Weights of a small mixture-of-experts language model, trained from scratch on English Wikipedia: vocabulary 8192, 3612 steps.
Below are experts of layer 6 (counted from 0) of a mixture-of-experts language model. Rows are named router (the router's row for the expert), gate (a neuron's input weights, with its number), up (a neuron's input weights, with its number) and show model dimensions 0-255. Each number is 500 + 50 x the weight over its row's rms, rounded and kept within 0 to 999. Numbers have three digits each.
Before each expert's rows: "gets" lists some tokens that make up at least twice as much of what it gets as of all text. This comes from a sample of Wikipedia text that the model never trained on. Tokens count by the router's weight.

# expert 3
gets: ",", " and", " or", "ers", "%", "ation"
router:485524523462541503477524537422518514482476520426538488553433573509557511546537589475626548391515427490485459520604478413581413407542453532440498485555455466462436547445377496470573567476504544581547401532482459449475558474462439473428527481518473437497521446526534540524543546493496491560457433497474457500566548533507400513587487504541418506549508483503434484560513501468478522452446470417443442502549514473470465348443436483500522461536547522493516440541494589598588463490486525509519410430458459449463400426574484588407489460526460548537450570595492537507531547576433529563502554500500574523515539554423500517552486575539471496566459541480547525591492518461461513489514417538481597496491391505547445499561485522535442570532569461440583511578489423527446535483550523
gate0:538517496437529581441488523447559583448462459478583517492424499418485585420580489516501545522486412532440492476462573519534522601517475418604500521508394546482517471450438511475447469519531541462407534401525467485480556528471550521564463482578476536498444537455474536478570421590466559571541601413507577542535494498513402545563433517511518438461541523521480470609526478540440594481528513448473527538568574566444610549419492550547530493458544466418500433540498571446463496461497645490519529422490418506453442458582472509441498438493573514467474460498458538477535514508516463488572571549526462469409519376452578475446434465539436460513473489488483503534533550522443520580535449370500541540487488544528420518531534446515495481556553488504494468525421462532506430374522484
up0:584436498516442429498468509445526538439517451493472427510543539453381491443511536477588457501582575558486535462516556548561476487442508504443451475546529565518593505580493465443527463523508460397412467487522530474499448427480502465443502585510587464488431524550555596486515521506515543555482589591511403493482467542532463446526426596468398456502553495457365468519465556524430555489584530504521506514498490537551491563429458603520525449545524518507452515516464416511506537465530526467517492460455512520378551557539508521451479490505581524506442474556503425426511527531461510577544424504482518462481519521421458508361575506395529466415535462594523512591514473435393498491467447573502552513489441445570580599423427523496538444421552579415497511469505446443520474459431542
gate1:564534477562455499400569512448517545457543495497493492476427435545589556521593496488556461440582528547488479493553502574547566491607536492441384442409466416452531439503438477503388550472474535469500568484530453494463562398526502488494419525583504499509580419483456556462491399594516557523499548491440503494518509580526411575538479422541415541499407409488357467493467414508540515567560429479436447419496526508466536477556480520516523459475523488531513504501553468571450496493553563463453524534435495546429491440449525461473437408497453539477512528548519494441591574525556440517534488553541505542556532519395466412573519540530510500487508543571512491364543487505503376438570451479513572478533454454519472495429564471488515521473447491540548477538491382540480494417500558
up1:583545465480482502491513391520525524526429581528487446421448491536439604491509531533428514508507606553585540540514481608393429473486430460576526551503489551500538405472554460536602447636494573556525564530419470559534513447453467600493392563395425457476537483526543430485498484510565533472430566533514520500576443477493557542508475487504514511546558616469543460452529566546520599506438462495579456441519410504463498509427416546532381370547483519507495425559501481479517543441547483492535415540483491501552453530519536515584533466494539533481556574443494547589447529580515492448547522570566478476524451426497473533514487587482494598527529532535423503467529448461540477458505536573566474535491526512483583527467527446541520406528458473416535552533507516493538482577519476
gate2:471515405504420483467554470533460491438518479569491442473477542575483493602443582599520517479450534448586497559492468489403426553557470471446454370582583510551535503525465522405546523462447587501582491503459517503503498397534447534514470534508508634542521438460467438472574462576423502534483435508518466595556614485533522456492462499485480412499455498528490533448429468481449494507476547520478480460507413491502589602574531510456536557534564543516585517476502434404475543489467515409509487375483505506575477505525507529508529612318502505562428546497523499534463504508485488470458507574531457518533571441521488371546516565537487611459490480512445457464500573504557521535443431551473500437506421428522595500536570465586466466505473512505568508488481498528503542520437548
up2:449500423451533521474591423506532539483556469478496411459373487482467461452487545510437515518485476499512505547516446425508415479554465461474534527529518488537528564531471518491531570425434498578515466478494487509446436474549417634492509527529433517564482556439527588528499456466559420419443558421564519512593491439413566526488389555535569501457477398437562467550486486580557436533545548522402517452443475585407505502547548546411542533526460424533497613518455485461552558527507535451534506527477423582617438443588550509557418458448422514634397478560471423563527475555514477528523566510511426437504486447430496531439472458470439483535470445480508448535513474519558509486469469460486467539407513506517560576448488473441488476476513431395520521518482541538518453464582482
gate3:495463498458516320492523486547495575480461576485571526489538570530432490597535576436544502527502489492501538518518483427511515489487477536457530395462519521531512519549475547542461405524531462437535512553568411444465464539563523575481531521506478415548513493438464533507568494551501524549413540501526495552539502526492431463437486461482320512546532537459520445520426496607438477473518488513523501555439571498440497487521593473574495475414603457483526570455536391465663524524498436480528488551510463408526443482558487643407475532470540493458458517456534522521418550479512561538518517503520475588479555500450541464457540561488536557498480527542575437459509545515470546434546396455541412490557389540532420499539479592467430534431473396461453480516443518451520552480554537
up3:539412472480599490444392534521486540422574573566506418592491531404477533485508560474472442471361520499479470516502449491485491539512509496488514536481462526537548450535460509440418512501543443415535496464606474521505448480465499544459445476502421467509543563398497609530617493509479538471493473496535513541556480477554478430499558508519441499449582594516548503461554516518395469568490458547563366587447489484510505439529527486569500472525488428544502536489506585524544561413446519542538557545568469464483440485498491465475557529579511478470485542557511511501439426489419574511470558513407561544507522596494515532579569404504567434543505529485442444470510507415453405580566549498512508495535441578517452628531599611448478528495504452518499440554535505433467402456485591
gate4:528440477622536481494473441483487532447542639494477534512459509358522539479481543447571601495518458470533492478511529540553524556506499456581480546547519464552521556456448539480457571559476567381429435513509566451515542507572574479493490499474466495574505466554469418463488463464365602561556568504494521480480537533370472483570583506454451456472556406459590507528503493501444450507466485448529486559490505591535487523433482511499530518491488622491595435557427515503493411456590546408509413615419556530515500564460467500468442463532506459562504478599426530527515564440465458445524419507430455475485516458521525520515491526536581603443477522500476493486481474475466511536565556546547380443539510530456387464520481574527527479463523479443498490441530454482464546392430491
up4:452509469401486395496483455477447559567462557522445611468544475520432417508483535569489431543533491490522499466499486487462503484487510554485524460475653566538534402453554452495575475483493570489508509547448492429574479553453501457502535494516457442537500559491469510496527581536468433485478585376477527583559490437541503511471419437532470550434390546521498467545446515500463496589508541535464510436438533415512540475592556510511471525583474409582492553481532484484558509631452557540461566566490535429556564602475548438534444483522549538479415406480457459490516456456574571608402481471524547547515503534548477440478511424599501538454416521471493448475500525585533538563509456470447440563503463491538548461442353459542451486555533520452463493549473520598491562556436510
gate5:545445509419468504500470537482544511511430578443468506606428457554474555520506462408590541436579503535432553462522474514545518422495427527523586509490496570519478481496545526545430489510529505495503453479491458516574493354523450476573523484567551430460531498516444480430547482513509535478644544518468542563507493423510512472568533419493560543525469439519440472543454532522486499611412512618551457493559374479491572513531439471507559412447424410565519514485490502591568508470479495508516483473524558510464544632529527452381538518472490587565523489528498580478500574549399538485525536540544489464490483564514485507521558550465498471480388547600487529536468499490353528428549435523425492484524597532482489483469477470468480605452471526438562481410431529591545460463543454
up5:607507565467531480429452567517529476474425525488509493557404355584517542486412537477513555541533504532486503568450495412592517529537533510523518452577538534475413544500466457483548536451413497537501597548433397418389532411504488534493519595541513593482512481513525442467529434518430528506538546525509508538627456482522476472557519568401519547519519478580357515503558456470530494477525556560530438427493404529536466489549452502436553389501584509468467373473462519429470479459499444470521471566469464489511538510600476513466588447497467483551539558548469501519491532408390488450614618519552537503471443488477493520515640600504518463464521478554529497568535471512517479456497426537436529516563474518492527588500476423462539477538487469521581486493500526461455519522477457
gate6:481546490427532485581446480500453547607499554468500502521519489545490485451537572454510537624496566521499442537526509497554527450441485527481497575469546495544525464519591512403515551546499486555492516595433575488507505509419506493433483511526447462384462489478492568404478487545496560581424587442511406395528447408579537483472476504530496562620453533463418574488544517496398510526489526438511554505473490610511460448516502552511528471577516525516432545557538547568433476480487550534425527445397470485476534483402505530486418543613472466528556608502526443479585502485434524523453508494523553463546501480493474506592406465426554524549551614646509461548535364468470471503491535499473516515475505478544493504538481504498529441445568531404497479559434570393563537476453561
up6:478430442573536525446505463520441464444598527507528562473489394492383485460484504551520524408420568552433464484416499491459490547493550528490463493419493482462433508415499512449487513477526469537497473399434372492580423448472562543424513558479547402400443473422443448448527471517564446423463464452454488463507421429493463595465454499427413487481432489570507495477530474443432390596517454565542530448457415467457494521633487512587483512500505470457520530460517493538417457515415571418450501460511533514534414518521471461502457496401472471476493522528498549473469532382430481519505536450415500449506439488480506500421581442521440413448478477537563435462525520597513480549571496496459505411554525461425522464540486556476479376574489541516478451527507522531517451485474427
gate7:356469490438583544589556437561365440489502492500559451549452523491591559478508420509474516478482498411634503518553462505564517548508444557463565548375603463546503532473531511485479558511492480448581544547477461556565536501472393496527483439517397475435480482494469509547520552479492554421563578464481429474518513448481401580486510479508434400483458571491375497572471479497458425454470551438457474465496512460439465545588496436485490477500441536496514473551550575474561468528482489491517499537523489452480454531502425554512457478345445439444426513524516537509541549461442509520490479448539520552555484532505440542396557527497488511472436505578494463464576573475461504491543505464399555463505555480510517553521546504625522398511446487457440560509481421400490480460493605
up7:457475578410560478481520471518473546504415430488520553513553429547509501523458652504581468432466468497451386533437546532607503585511444474597399512521528525536496484395534480486532508478463510575502505466485476463426524408436528471561451533529493503421525463504473519455459555446460521467580558480460526509427476495517473561585468584558559576441442407409571469557595445566493528474443568417599539457548471488510474501511472476462492416551505560536455407466478522510556446506388505491548531474494508467503537422464461441536504513545429541496546422484479418482519501511468550565543513468436454504468501491513515478552499565475543576523480505517420487515469451449541566545420473628623380473475445456468515562423443574429478465520548391447488458495545448481528546446485443
gate8:560514547493503456567511541550502465557486466465596387416534469481544485458449512487474494599550465552456493518465517555566380625471474465609433460562474484568539469490507578425554465568536507471463511486489580538563519523538515450405516533395554437443483523587421538487591431505559532487507520598472515520459466537463488551601529550484430555456555517489559554472511506550536533468491443525492473473491457546346544408426526511526451458495497532534418512514533456466407503429510492531453471328509547493485454468510472434534540382498485493540553433529426574480510430545363442482543511470482557520469547487454559532445527497555453422471434562467434517419528522459504488541448447524493429491437459509490497484516544467437477468535517471579490418431457591559476465571482495
up8:503467512517481550513478461560559400623482394496602470585503393537525542439471481552481449496532512589522558551485539544536395552532477576497473565444504481478586491428468543402493478483497476505548529526481496511485521576519460502444397504520510458524525484512513434470554363603487581394540549462496451475492448514512447525511546465498493549363480433550583424463520447612580515482477478526507470568513480541498477400477522527513488533485572497529477516447427520546489428521491465531511444384407520508531397506508502458514496483443543444550473533550477550528431512541473474418487492466527543544478521498515448621493563404456596523511518465636535442466576442474556550472457482528535508510450479486425405506569514495408472492474477527570450462453540527477417425436375498
gate9:504442453536544514546485485517466439603462568447474488617528413462505517505510545488525534485475522442464477406386432500500480525541545486442584410392457465384539450489534511482501558537508547431447553407552543489505579439533539527588468416545503492506424470496474501513557457444505486523551533516518499537452547686429525578492477506439526447454484487442380458525499373485484518458501595549540496470564542586494571461524508533454518461593452511503417432560513580453585407559579502466453491492446520493479420424477630507534524510576454507507565515458456515460479364563429538540504461527523473541529464487466472462442493508474523520545509423472470486477549540540554455540524479451497429415513534447592497485549437464486462581550390504466513551450475558526450522482487533
up9:549462562515494466510405558523552576534458511479520480548489529540562443511510527465451443632418552517496458508471515527505522346516476585542513532494435461591572511480434598511424568506671528521505503558455496543512475495527492546522448500528485511441499525513446542488531546493520518500426519513465442485515466533470533419484350519486489575468484474527486523510476595544476517497469533532555482428436486403571439511382506508414438494575485579542547474595420504501485512521474489468408581420555563490504561447428559539604502449476431489428549479441521383510513470459468390490538453490386585526474495410500475585545432498497522557495483488539478536562427441487540525577469454507518499593420483518481480545429585446470497541462463514478468487565524613514462553578513522
gate10:510488408490456530423479423403565483475470406565605543547490423572600518607492518466530508528444502518557504504607515522605527473556396421510498422455457438488496481510425450459531515459523469512454420485512489473542484490536451524416484472432460459398474548452498587417456446547515499504537481473524343570620460468432500499488393442467491543512540477485467521449530517473502492604450610507517457546407463483431449421509487510431532475465474415529491526511466591473515481471520453473483545574477435545405451606508589449446461490535539478491521514562494525519557492536491559557525584438578472436502549447430578515516543526586494500520458537579565583513479470517471544523453580509493542486549422476491452535442398413487531531499494514399528497548437495506460570488514514
up10:462540522510602492497547542462496428540567531526494526465553613539558524436458482431566473458531521508484474456467601520531559474465500599435609525538559545541529477478482474544484505511464534465451608434463529368423595457465505502503467499566636558564508515544476518490498474475491558527489534409452466402361529507509518569511485589558415511531567432491465583582485511514470557361589420529539497472546613446503581568452437465383507555564513488471525520468552478459508413481563512485492455486433465453487504509493420461524572485407482550468511540484508535577529484496549519427577503556433456526506481460550456445460532570516468377493472531482533475462502531498539515538548547411490513509487524492570498571563506558475467549495391548449557525453552428542471414503463457
gate11:414515404438381518477550409445479510527501488512426528466578491560529478499516507583543497577448481485512484475522593548500512568478392468505410498498508499497521415495567480480538448519391550536520508567432466513470386509461500496386496482513423526539461424486578522462499493514478501462474537546486488447538536508516403572512517441586572530599412459513525446504521505483486516440543595374501528442543518480452478448500527464643404433528498564522535540454449502459420436548486497550505510507417523428543413446452559550490503520555477500528442565526560493505571552469589461434485515507428489442541499503503478488556419458517439502544517581591483419517485513409520427393449517613555398468479399434461498424526537502547516413532572488439508519516500461503543496594539499
up11:444485447534504533444554488461513504500406491544447483530429438581555504605511556479581472520579503468459511542580574510559497490605576454567530539460519518504438518425502477473507460459468522586492539529515367577490544459487532464548388464540444387610509503405456342595537438457531470455470542528495449517490497427462506506493516486468486508515538488538573511535432431529532581574398543502483418480567611511558532441497567516489525464528525583462553424512501532494604524462525506507516481517491450419594468396548535547432442487527411634428533545412559551543508490467503536401604507377500429520437514523425413472501503552479526450486475502521517522513514521392484471465540438506455534495573541458473514467492526524517506554532504478488531445466534455481511442458456475
gate12:550518526443504468449616541509541423474559433630540499522398527497483534473605465481481610463483466512406527435520572550525540614582468475524415504528506384507442579558444483527570531448474414491525571464559443473529521487508473503484572426460498458497545467456563607553496464461531450541548532541432530525495435455442516531547538502478442496412502455542495406453548458470566496523535527536538446531565485410533499475597648524462544502455503545567635487507477514442484465550490577461576506437504538522469439486615603594549498515513488436514450530524527391457541508472526471411537560611499503521481456491482538534533502493526526441493387508504478528464474524469519504550474485447481461552487542599493526598508455380458448465502459496551525455502478413478453457542464507
up12:401526513448522529516477461494471556506533524454565530526486464534538519436535497388534541522555478485496539446550478515478520447461422488554541456514494482512530461561553580499514497448532433585557481474512536476410356535494497602517519559489500531502525550511407397472511523478516506421513516638517608467461457560603367546504455491491558472668458512573527498490520554427484519447448577498439501416621597519497485550462505511537370480487585457518482468460536551446438485432517361482551499542471523453496472459465492482554540530465515468475424569509551603516481467497506487515481475474412471448567494453538555439566507422577518507479533440573529478496487467436499527554535461454544489499580446521500567453476489387515516415509560449465457478546539436519587620468542522
gate13:474443527598459476541491497406481531552503540470410508505548561507548462613492541420492556481479480487440407536479445489451386495497509569572340543479438468477540449482512439557433476483456499568575573556522539495441479552509533472544540565468481587593484525588498518489495469511560532479398443440466488416407475463509581448459431455567464473564543525455522489487465533533440584569445413433561580571453530552489471498478510489410605507609571471543527498479545528441534470577537526561493532481502461420480530495552474487445466446519535588477478480518434486456578504533496497521472559465441556511509571538513441545522498506548593625542464525611518493590466512519477539553450469492513486464431483456544441436572506437546521410520531537402560514531544492573456475487403435
up13:454454493489457530387522527469541436597532550414478516471464539468409546475452529486560445517515539488491470515466575544494527544501476524600429467483477548601530571451481488469570448495458500586573484484529462555501448615450513537424586547373566544559532423414522567434513468518452520507431578504486469462468530524444612525568516563579461542426555455521548520512492491528509385443522529410482548355516538505431559496446483421508441421573452513490527537508489487497486405487438473479541590480429489475430417536540545518506561518502415428535518533438479413469489615511528429531536530451506425556494483590550527463447425455488485644517580547613495468433545498454466603495509520520582460509480506503499511524514483455513497464531463550437552488566509500509570528507482460
gate14:489567525443453487498600435469510533483439445536441374491540518445557496502492398561508458470543518458498440407518505434610509479550399431528510481575525487379540462473389486499508499555516407492588495429577504553520436555477414477511579458467512518456513529509587549507505501574416517450522451449466550576555483510466590455453497549538548404588508499567433486453558526442565518462579520530439473576510498599444498607491534574471563547494489451477590543533537397503454493519543522534507513458602490457481441462576551542469564490497474532458465502545448518495508448555512470492537624451617513496586581480445625512544511515555555592549465432450448547546426557579414525505468528562490478490539527558500513520494498501452463493586512440516535554535542456484473518495494463
up14:542421486508548511553488508534552410478506615453451526531402587440497471450508488423553661511543469507513574501550504522562442514519501546528551482520604425461517521634520558332524434541453558481511597595482448471522480583502440595630513525464582382514492485491461500572489530571494524540501522498539483445500504506561541439516496482537462472440548488503550527515462412575505490547501465455462581439509553504484550516506509483519412492482450513474508494488560576435465503574517482539502591556489491541543561515499483448497517538486508611567488501519577457438584484463410587541405392535458539499508494487551483517433442486414487517559553632541481526441492480453520491496506567536475492530392547509559461435523499536466518513513466549533520468398403489559527494553441552
gate15:509504535553385447438576418483491471500384603469503464513478549477528398458459525541495510469510535486438565486427413532519466542605414534515467521573526482533520527501511490552487502487424491569607498605500551566425549548547424492524444488496576481564474442452491519507601489554502488521470559442486573524468565542511487472539559498530482458422471465469489444400491572379460603530489468521508421543469474477508502465507505496466489518465507517486500525448539536592648499502560553551414457399470472628509519517533552576450511443502510537576463539481451462471506464532571563444453568381500520590441458474545494579463434606538385535589488458493401513522492465499557500581466421455522474529495478475521532524490428465423489528518568531515509549495449550493600594530520510
up15:447544437526465473452468557556529473519450502479538488484516429538496598528519541521485429488439575474604546495460514490424505503548514529552526493425554478510525467476475529492552496532554500417478604454585525456559533429549576515464508378462492502430541479416402498459457447487378509515543511470482463514453447451535535518475577603569509464530489512514517541598511489462498410463445481574448532529534525525472569626419558541518496520547443508574541519543557372393459456455467527465464515522523428502521411465446553584481528489485547467412543454490433492509489605581492489467504483535464387551521551550492513443478475393437518475442508562600591521497552514470440520434427529467582556469517480435506499428521569485623428594578473473546494533442580530544431533450560530
gate16:570491467485431430553521568490510467470570533469507426501480464516532450515558553554514456391523465623543552530517474422538517554555446532478426512440496463418454505582571571413556521551472537515516594476555377534395540477609379583494464430497539498483533392542515452555513499561409506515498500468522540511524586415470478592428506419446520490462496450570447526569515503443633519550407480446463520455553473476452526507500515591495456540456467390463522494541533513415519445562524499505459506604480554518498477419477537531482482484489494507539480517480468532508436417488514447376471569552520546538493521532430567563508521480457541496461455433461520540464494557544615507486521463514558527429425436384549497527469503558564497501470473544583577555477452466477551488567527578
up16:468476519347445467469527515446540504568470448514395535569532489499496535562477569620451491528418476559495460607435529490485473536561359492484482549544488437456526537531492503464459463487490544440573530434409547509476526481562489497542505528507484467489473493571476486490599530572562436470504443593509555509400561562498497498395446465465500541454425494502445474477532446547569447454458522511525447518548516438444479572582480540431439499480526515523542451427545493490474509574407429418486574573508473523403568423421449497515589530576536416554502543466513466512490519469541408445527524618458570544504534436374503520529495541510508418575490415444408425529536478583521453495463501479580449496425477455520493603442474556492497440463478536534597514539548490499570526536493545
gate17:438446498508465544510485491600501587521470521482495524547441524513478529493492499446514581468389558535534574478559410474517524496526591539410565470487479447449510464560512633454429440409465552601484520566463532588438394543517482485514513478518510535495546596459497510439557506514565520493446470478513546602500539572529443470573417409451535426525545498482509489505459467444525550494545491393455566484505508505459515555434466446449550440522501402450460406448507489555589520534549490462518489391459482522490554508536451519509625543523602476471455486427510423419526589591596534574559518475539491499424460464421403502573423500499413440522454430460441545434452475491481484459501423520529498408581467539484441471577552417466453536432474448463482469519507470521529517434451477
up17:532453506550502508493459448540407507522434519463480440524417499536524498538427486504409518478448535540474551526539430490495468585529455513493506478544485528389561489563431567490476443533448477500540427525527554480467527509474497514548525495532477580534529377587401511531584432483523432569516505544506612472429509585506523486473465549539529515475463464548481544491466606509532437526523535458561529511563403542577485497505462688419489590510483539466447476564427488510424519548379513544487571426443394538497473518483521503478565444576430459571547606499545519443499509477512523516439571662452537521427523453572569501533488548506392510528508506546564511412511537484534404477449501484484525575527486428453444436502534483376488433520385545509491457483495462445482488509462451
gate18:420552562533499587527534600404447472551426500560558483451453559451511464513472525586461508523527574454501486530542602513491478593571478485556492529418457513487545453466578473457490530547547476472601558455543378583521470475441475601433480479548487467477531411485453544504556456606533465449495468471470495519479554469492498459577479469443500540494550418526402450577550419499495512466476408540487486568539500469522499449506458582421491466502495378454527538559409524499538451472590526566408523467521528486480587547508566491462460396478528491471503465553404452464568534549479390525445477539566518473476485629553512554431609502486481550521436554596503538431524587502515464440475464417435507567472438495555499544520555482529478510546512523470589523482572467472417411487457501
up18:563547480497462440538462443508581451522586491407425538468540550547453530496586418406465383504502479506424483464531590554477571461446548485452545461520535511550466490501519528542547561469593569522371468435483528431556471546485439438571609482497500500483498557564533561448495530576496500525593559528425515512456542521504404507494509411489470465549487569485493506421491530494484495513501533476415483496537543493445516510548445416465589495509477561576445478502581402536472465554462482529471481507490548448598544443536504564549543530493487554493432491523490441449485532419511484521393470407469586502450503448428544435503523390520493496501426492383520572545485488539523472512417624490599545421473400497486563481515446472479515559528479448584510519564397423441536492404566509
gate19:556450545517541426572506503548542524460513465435467513489381569530600487460516520470533562530515442530452473510455426418544456526491520522497553565468427453443427527474458442473561525449542547486577515533478497518503579465555336561493466608568469453452471477519468558501504507513490504546451469505522485464466500512432415558484580446533546510474558600435380508567515543472607503515550498569479497492516551428551472515496496495469516399487490471400545543603459490548485490443509583493477551422491506568402451501583514434466459452490442570574546639482542537511566453525509441533440431552602526509583506519516503495437499552355469463558541471367490533450572513514482507470508436502454474577427496558442494604499518485486560468486450492448599562469532488484447464541551535
up19:533445443470448547462510503396574468510478505560492485447433476581458385478560506374596544487474572523534525513552496503538560443523563434522457548487460544518415452540463553503485500538485509519502473456506329490514453508525478455470524509518432364417474488528522512505599537416506497551510446371488419535496522420498511504538501550446518561482477617534447439489496472550521527563494572547471556493415425409458576584465483478503489469466441413496473428538549401459550493495594526503572448517557568540471411558609588489528505546619480468504513511471515506541467493436458535450535485523520508480492490501484458514433502501526533512491441531520595448463489524604470519476494423497476474499488446646510528558560512531552477474377566574436556494442425571527543485439494521
gate20:591500500505536477529516624470542485489470598527495484499423514359570508477554549597516533491528533486582472490511517467566358479477486522449481449452477539490427497502506498481575438479484505490418524505546520513446581390521469514482578496544456579473597444524448506518566557498397576525544484402486583548465609568493374539457590429466528419411472508526487503443451521504519539492455440460469385481498506523469552522533422530429465500485578604587459560466526522513526484419456496594489545516487440477459427440526523537478488391482434568453500521489482475571492495552467430501401496558507420478456491572500587509503461526552530497501509536516455527449561591546465465519485462500530582509596515461503403421603449575522533461529522431465541484513538485541554552467534569
up20:474460567495526532426380594507553489603505465525571504530430494383472564516548503448524539492510519437579499518557508487480403492433469498474452469511467463525506630456464486449430491456441438477474517445539489522451610421476522474439416513538413537484610406463594448508527476616470497495559476406574522447431473575508476420418592536475455475523561544451527555480471429511504481457399542492483535532564472463519482464507520514494400529551561494560414500489479441472554519519477469544590527410391554485537579470460420502573468495487479396484534517438485502576505455549494479491476424503477570531494560516503478456516574403425510497561496424595598489532546491511433551487583504472473447510565553475478512518549514481531518488447505448449625424565506483483500445467422541
gate21:475438584523539502497504488584421462479484494527515422498441533554462513515508538479559553473561516467455452491494503476515563579482448511579498478540450451512419514572490616517485545463573538486475456580528447517522406580541438586464485467422462410537512478454499469564554497518513514585567444513477564560551536420451481517434430496439475442537462572473504606576475556492526506415585556475509499467609551536460566426486437599554440510497439423515476484543547512506514423470529531473513520397514492468534524531495543529510590564477442446618450532555536537507446467444462526494453552518524421493550510488559516635536451516519550495483452493454528533531442648485400473463478540514604536572515437505423478516475581477469449469543517482527640480425462408406456534477605534
up21:427483449504494521557414526478601481490585502477526523517524461550557548484483534559545543417532519582570413575555514518404493504584580566530506504432534518436428540494518502460508498529501360505538469509494488513500595567475499494557541585424498551544545461507553464474669498483441507483424442477556458514449520550497560522521437451585517498465492554541514493547477544490473395476458501409535583529488457392537501480543508458558581410602484569514526595469520462483540471523511644516371519538418498440588502539541552562470421506552429528488426572500473560500482575451464523418498393517489528471517451514524506412496509526500535562562531508526592524463482512524543488522548486563456514492451406534392480432534597497508526541531476469431457522512539569491580530579491517
gate22:571475493440626544502465547593604454519536480560414499482480464597518487446464526492469482490571482473407574480508530433613435454515462477572512527525424508488585443481430453438468560515600488481480536472457474525512602467522485559485422570530545519491470491456553571518507515486468517583464579455493440518454379518496489469546551545505362512540543483485480536555528483519456535476450572575451533482545492630527548444501383484561535535483549544522452479512523528507480496434519452436441480445436514495483567474447440546428482487541456522583434537599512606527438352498428528440521521505524539538447506493613531457511517486524545429513488521588500497443490514527512510493519584376433504434396530470515512528526439515562532474532419433450479595551535539462511537397500534
up22:414575537460527603593536536600430537513469493563510550450442475610509517466506420504484515471451499436536479456518488548581516609518419472529497586486551439437462514540469593581472510478540574500507446542545429450478458555464496462453465580646502509524478516578476443430429525486445501488536591612528530497505477446466501493514541526542444456534526442474522521507425419591520526406590472588439464490484542531492464456430503457515523482462419569469539496481534578460532522449412539585509512464477572447461523573533468395487533470548544448494539542515492452477489570450538547392510506497502509557432467469566609531524432572544448511497510447478473459584407406502460538561508506520494533528466454382466516437613496541502519531461478551431492484612427440492557550524545509
gate23:506458469413495550550530500546419526452400501477467484513558526461474500584587507537545446431423462501455456506516476381522495417501474566468513564501579462492500515504471499517483653420560561423570504511481483519474505565610436621513440519470490509430492537502437532541498459470553485583486551438481450554461520447462514508467455465485555381482458451472510448510396432498506543437518539538467464461526531499513489466429524523455460441613521437571567552486494479471512475506478475517547504452435517413517495563443502513500582440499571388455455506466542497518443433462511487545511395467571516455521441613384511499500465508451548599481459442566450478467469565529455560555500512475404479425392610450563552569432515546439526550362586523513499521468519545499550455440509500
up23:489500535502491578558480522590472531481565467529574498415546575589458547515529521574452466463469484587592498450517544485517531616620557511542482504559582548450426564559631485493538542405502505505470571502517470484491472453441466523360523510498502554478480540489518536539559543471438561508538500555493478523554454463544654481529588509481519480504528552556398534472509579365534460474537512394449479460527505501548541496425590514532509580476479464495492425478514396572473564558533437492559403450528429556429502578519441548480478548455493501474555499587561503485522472535515467516479496497495493600549402445439495464508492466536533594454440446468442580553533554522502516402542573425535477549464592573582521554568471441515537513487488557502516538434479527465474565486516556
gate24:571482494547529459527522445450447577479520503532604404591452525445510532559531485541473518508499509583438508458540461365524476460605555466397482541542546440415456485551421498488513538432504601487442522483479529554407533560471377497456463498523526411494497554496420488507523572514460544519390482505523518537542470538532431511538491542526528480457581522531495583439456468506499558500643505474431479496508513538554485494500642502530515565394498412522477480543514541534561600529536562503510456463417451520471412500444520588460551496576516585503502535556537564567484470543479551488533439550485491547511527505519500430521550464529538481433396503482404530429507507580583566558516409585500562550486630476565497492521495502475512546550511440522458546514489544623515531450467594
up24:422494501486500459466451489495481539603600433527525490474504506551478510490492574495382543505642375523477503545561466579489549631567431559471488435510561467571461525523577541503464512446527507375536462394441571516538526467485535549499543554531413525488444465466484563484448564542471404520549496563514466515514523440564493556516503641483474471515458450539579473454535487491554478398410515500488543524512541498455513519559533529493396502450487487545389532474494445441543483522374466418466486488552455415566541477448534460608485493594549454384501505549500495411498523587441541552509494498514536466490495585581531533492461531471496440523549481523473523542547504466513473465423472417490542504509468437532621523598546502574458481423400455520507466529513524473508474589519447
gate25:580576542501400578449496428504583575367476487519492535602466424501536528513429477521517498470445533471533537490531514451500531497581593493456522474390481482443433546521562489621478546510447488526534540527555493541547491493514545442547524522458435462497567458474440491447539493481568509431426571503512386529406440532556396511522496542470580535449475595508542457538499491468456417430515530488472475476556474569511494537513457627534490430558527500518561553508587464584474563589537490443448558496513502459460415527585535455440515438506541490596498451552428495410446483505505479569529576506547543529596480417454478420625541549512532429575460481512504518486543529476534527427540455526431557470534522544476459496487512545411500643534547487505443480566518438492422589525490487
up25:494531455503506527513467535538442465541416535501580570588443582555507477444521474502590451420470454472458552523513462509506488507413597451533548467491529375482479535524533517456398539453454488541463518594532482427451420425598451470535436435481566412469508452447641529478594501523534451562587471552545506486530503368550473512522562448511468474421528538419549520455489546484483456598523400565386532460499458492482536438536416526443322457494489474458421470519521540510517518501482584485482469554447581499486475533504476426478492437440553493387483529482467525454516506447449523510448503477517493574500525480476545471582499498466531419530491497504436476614543484453491411500483538517460506481511549545562523555488443521539449411426580551572527579482532518509476371484471475
gate26:467437576524569504608501554561546539524475431471581453472518439446504521472554489578445566486545487497549539513536396547546526507585461483460528485522488481551539438529512450442506481474574506497471536520511511524499483474441506513438466502521496532522415575569474536545599524421484506523474550544567431480588433511451553417541439491448398490512525621523609504558492601509498565409599543543501554453487450562431487538516523504599465455420508455510472499543506484462458525472534482501505485500438454538493586545516558438578481474437455488540473471552485438523504460453399504540441449506581558486506581473436571513508488504415454605437561509579466436482550503529592605605551457485529535551390493528583499536548573439533499414458568562514583501559571588601539551518443545
up26:470460526605481343541494513382534501461504478454448504554498502479493480525531508496542519542435524540505452435452425531521507500557479529550391452487469533505537498478511454371440437505490485436510573528498489489467383570519533575366571518492508551467560492575516499460442443555406429551524605534562513495443485549552563498459479494479547549483495519552652499456537549459480529400491562449528492481553584508477497511486483455574467521534521481535586546564542524485553458489451538541481498464488540486505505484491439519527556493538455360610488482534475449453517481442540457556446463455471470452513565444393475584515464451440474564565456590494452464562523518653464442560487533551432462548541540551483472509485629525455524480558581497433557531492409526438560460577484535